config.yaml
d_model: 256
activation: "swiglu"
router_score: "softmax"
balance_loss: 0.000259
init_std_router: 0.0069
lr_router: 0.000249
lr: 0.004
seq_len: 1024
steps: 9432
Below are experts of layer 7 (counted from 0) of a mixture-of-experts language model. Rows are named router (the router's row for the expert) and show model dimensions 64-127. Each number is 128 + 24 x the weight over its row's rms, rounded and kept within 0 to 255.
After each expert's rows: "gets" lists some tokens that make up at least twice as much of what it gets as of all text; "comes after" lists some tokens at least twice as common just before its tokens as in all text. This comes from a sample of Wikipedia text that the model never trained on. Tokens count by the router's weight.

# expert 42
router [121 137 106 134 136 103 111 119 111 159 139 134 123 131 168  99 142 124 105 131 104 159 145  93 137 132 146 121 138 133 116 118 127 133 147  97 172 111 135 168 113 162 134 115 135  91  97 123 120 125 143  99 120 154 130 107 119 138 141 121 158  75 111  99]
gets: "0", "1", "8", "6", "7", "5"
comes after: "9", "0", "8", "1", "2", "7"

# expert 30
router [168 120 117 156 141  95 118 122 157 100 146 141 119 112 148  98 104 118  80  90 150 107 128  97 122 140 113 146 127 155 134 112 111 141 102 133 157 110 153 119 136  99 143 133 113 168 119 102 186 101 106 126 115  98 123  82 140 105  93 133 143 136 115 149]
gets: " ", "1", "2", "   ", "     ", " Phylum"
comes after: " ", "|", " |", ":", " /", "N"

# expert 22
router [115  95  92 167 130 140 131 142 122 135 162 146 127 158 118  98 170 147 144 113 117 108 110 176 116 142 134  94 100 107 142  81 145 177 166  98  86 128 142 164 147 153 150 143 127 100  92 180 150 109 146 135 141 135 100  92 142 165 168 118 142 122  97 126]
gets: " a", " was", " is", " were", " A", " an"
comes after: " is", ",", " and", " It", " as", " he"

# expert 37
router [126 120 172 160  97 166 109 157 167 154 182 158  94 138 137 115 102 124 118 146 145 128 116 145 149 138 177 132 101 186 148 128 126  90 160 131 111 148 145 123 118  90 157 135 100 154 118 112 153 106 162  85  83 112 113 132 144 157 111 150 119 103  98 131]
gets: " B", " M", " R", " S", " K", " H"
comes after: ":", "-", " the", ",", " of", "|"

# expert 19
router [146 127 124 133 147 144  94  95 145 146 102 125 151  94 140 157 112  96 149 136 156 108 148 115 108 106 124  88 146 137 101  89 139 175 147 123  70 126  93 140 114 154 156 123 106 171 119 166 107 136 119 155 125 153 168 143 137 126 183 132 135 102 125 151]
gets: "3", "4", "5", "6", "2", "7"
comes after: " ", "1", ".", "2", "3", "4"

# expert 8
router [166 103 120 130  92  94 101 113 111  98 120  95 144 139 113  72 145 149 118 120 155 120 120 147 158 155 156 139 100 110 158 142  90 134 163 127 120 132 167 146 122 101 168 122 113 124 138 122 128 132 102 153 178 134 113 146 121 145 101 142 150 131 130  91]
gets: " f", " s", " W", " c", " t", " F"
comes after: " the", " a", " and", " of", " to", " The"

# expert 46
router [123 150 113 135 126 120  91 167 131 105 126 151 158 132 159  80 138 122 148 139 128 100 100 137 105 158 139  78 106 117 121 136 121 128 133 103 152 108 128 165 102 104 149 124 117 147 103 146 172 106 112 105 116 165 136  86 105 131 114 164 151 122 156 122]
gets: "|", " |", "-", " in", " In", " -"
comes after: "\n", "4", "3", "5", "6", " Win"

# expert 31
router [130 163 150 131 155 118 159 118 147 138 161  76 152 136 121  97 118 116 153 155 144 115  93 146 156 116 113 104 165 180 138 146 119 126 105 138 120 172 147 134 125 101 132 127 105 103 143 172 120  80 151 102 100 115 127 112 124  96 130 110 140 151 114 135]
gets: " the", " The", "s", " his", "The", " a"
comes after: " of", "'", " in", " to", ".", " for"

# expert 14
router [171 143 154 108 101 103 176 132 168 165 163 132 133 149 129 153 126 115 123 154 166 147 151 169 124 123 134 136 141 117  90 126  91 145 130 120 167  94 128 132 146  95 145 156 106 133 129 117 148 149 127 164 154 142 114 139 138 156 148 154 149 142  95 148]
gets: "9", "0", "en", "8", "6", "1"
comes after: "1", "2", "9", " W", "w", " September"

# expert 2
router [ 96 145 125 130 141 155 152 152 109 154 152 118 153 102 113 158  98  93 121 121 106 109  91  75 128 149 181 112 156  89 117 138 123 118 125  95  88 126  67 134 101 142 117 141 128 170 123 125 141 107 104 101 157 136 130 144 149 169 130 150 112 156 132 129]
gets: " |", ".", "–", ";", "%", "th"
comes after: "0", "3", "1", "5", "4", "2"

# expert 36
router [130 103 116 129  98 167 145 139 137  95  98 113 120 150 105 126 147 138 146  85  90 113 151 134 141 119 129 107 105 115 107 135 136 171  98 124 117 164  95 108 125 154 137 116  56 154 100 131 111 129 141 137  95 157 133 135 110 136 115 140 154 155 157 142]
gets: " also", " it", " not", " he", " de", " It"
comes after: ",", " and", " |", ":", " the", " of"

# expert 44
router [112 123 111 132 116 123 126 142 129 165 155 138 117 135 159 144 111 139 117 140 152 115 131  98 103 130 112 120 103 109 152 113 170 141  90 138 122 180 151  92 117 153  93  83 121 132 177 150 123 125 134 175 148 121 176 168  77 155 179 141  66 103 129 126]
gets: " |", ";", " —;", "|---|---|---|---|---|", " Coordinates", "forc"
comes after: ")", " ", "0", "%", " —", "3"

# expert 38
router [155 115 127 138 124 112 136 134 100 157 137 139 109 149 106 107 102 145 133 125 125 117 124 122  85 130 104 117 138 176 148 119 106 130 113 171 105 114 107  87 119 149 135 118 160 100 108 123 110 163 153 157 127 105  81 165 159 122 136 124 132 144 158  95]
gets: "1", "2", "0", "9", "–", "ick"
comes after: " ", "–", " (", "-", "/", " −"

# expert 11
router [148 152 159 119 131 146  91 129 135 125 106 100  98 133 129 122 138 106 112 171 132 124 156 126 117 124 105 127 128 147 136 110 131 141  97 147 115 127 135 128 110 131 111 115 149  88  91 135 121 134 148 139 172 140 122 118 167  89 121 130 111 141 151 105]
gets: "-", "–", "/", "|", " the", " ("
comes after: "\n", " non", " co", " UTC", " anti", " al"

# expert 4
router [110 144 111 153 175  90 122 113 106 138 166  85  89 168 128 135 146 107 127 160 102 123 122 124 110 163 102  74 105 126 115 168  76 140  91  95  92 137 157 101 134 147 154 106 144 126 115 146 124 171 115  94 116 121 153 140 113  74 106 124  76 123 139 137]
gets: "0", "5", "7", "8", "9", "6"
comes after: " ", "2", "0", "1", "5", "3"

# expert 35
router [ 97 149 130 124 115 114 123 152 197 116 118  84 170 162 149 145 136 143 139 151 116 124 112 116 145 112 114 110 129 124 142 124 149  76 176 145 142 130 149  94 145 120 145 112 114 135  96 173 144 121 141 178 139 143 142  88 136  79 162 102 129 117 143  99]
gets: "\n", " He", "|---|---|---|---", " hold", " same", " Meanwhile"
comes after: "\n", " |", ".", ")", "==", " =="

# expert 5
router [135  85 118 114 160 167 139 159 116 167 163 115 121  91 115 143  90 158 124 150 138 152 160 136 111  91 133 135 172 111 109 169  81 110 149 118 105 108 163 101 139 110 145 150 139 129 130  79  95 133 124 108 128 127 122 177  86 110 131 109 130 136 136  91]
gets: " ", " reb", "inet", "⁄", " territ", " subs"
comes after: " |", ",", ";", " in", ":", " December"

# expert 24
router [171 133 109 152 152 129 126 134 115  92 132 168 117 103 120 127 100 117 118 125 157 130 129 158 121 122 101 119 123 158 165 155 117 138 150 152 154 159 172 157 127 110 130 119 123 159 138  95 116 105 140 170 149 104 156 139  62  87 138 136 101 125 138 165]
gets: "2", "3", "4", "5", "ru", " on"
comes after: " ", "–", " (", "′", "°", "_{"

# expert 6
router [115 161 109 141 122 143  99 121 114 138 134  90 170 145 166 112 133 128 128  98 167 116 128 147 170 139 122 166 126 151 140 162 145 144  88 148 109 108 142 149 143 112  92 149 116 117 130  95 161 113  65 127 147 105  84 105 145 150 114 105 164  93 106 140]
gets: "==", ".", "===", "\n", " =", " =="
comes after: "\n", " =", " also", " is", ")", "History"

# expert 15
router [135 151 183 141  95 128 138 133 165 126 103 113 145 142  97 165 150 134 150 123 151 158  75 139  98 144  74 117 131 171 139 101  98 150 153 136 163  99 117 160 111 149 139 135 157  93 124 111 115  99 171 143 115  76 148 122 145 147 109 120  97 140  92 149]
gets: "S", "N", "M", "C", "E", "D"
comes after: " (", " \"", "\n", "-", "″", "°"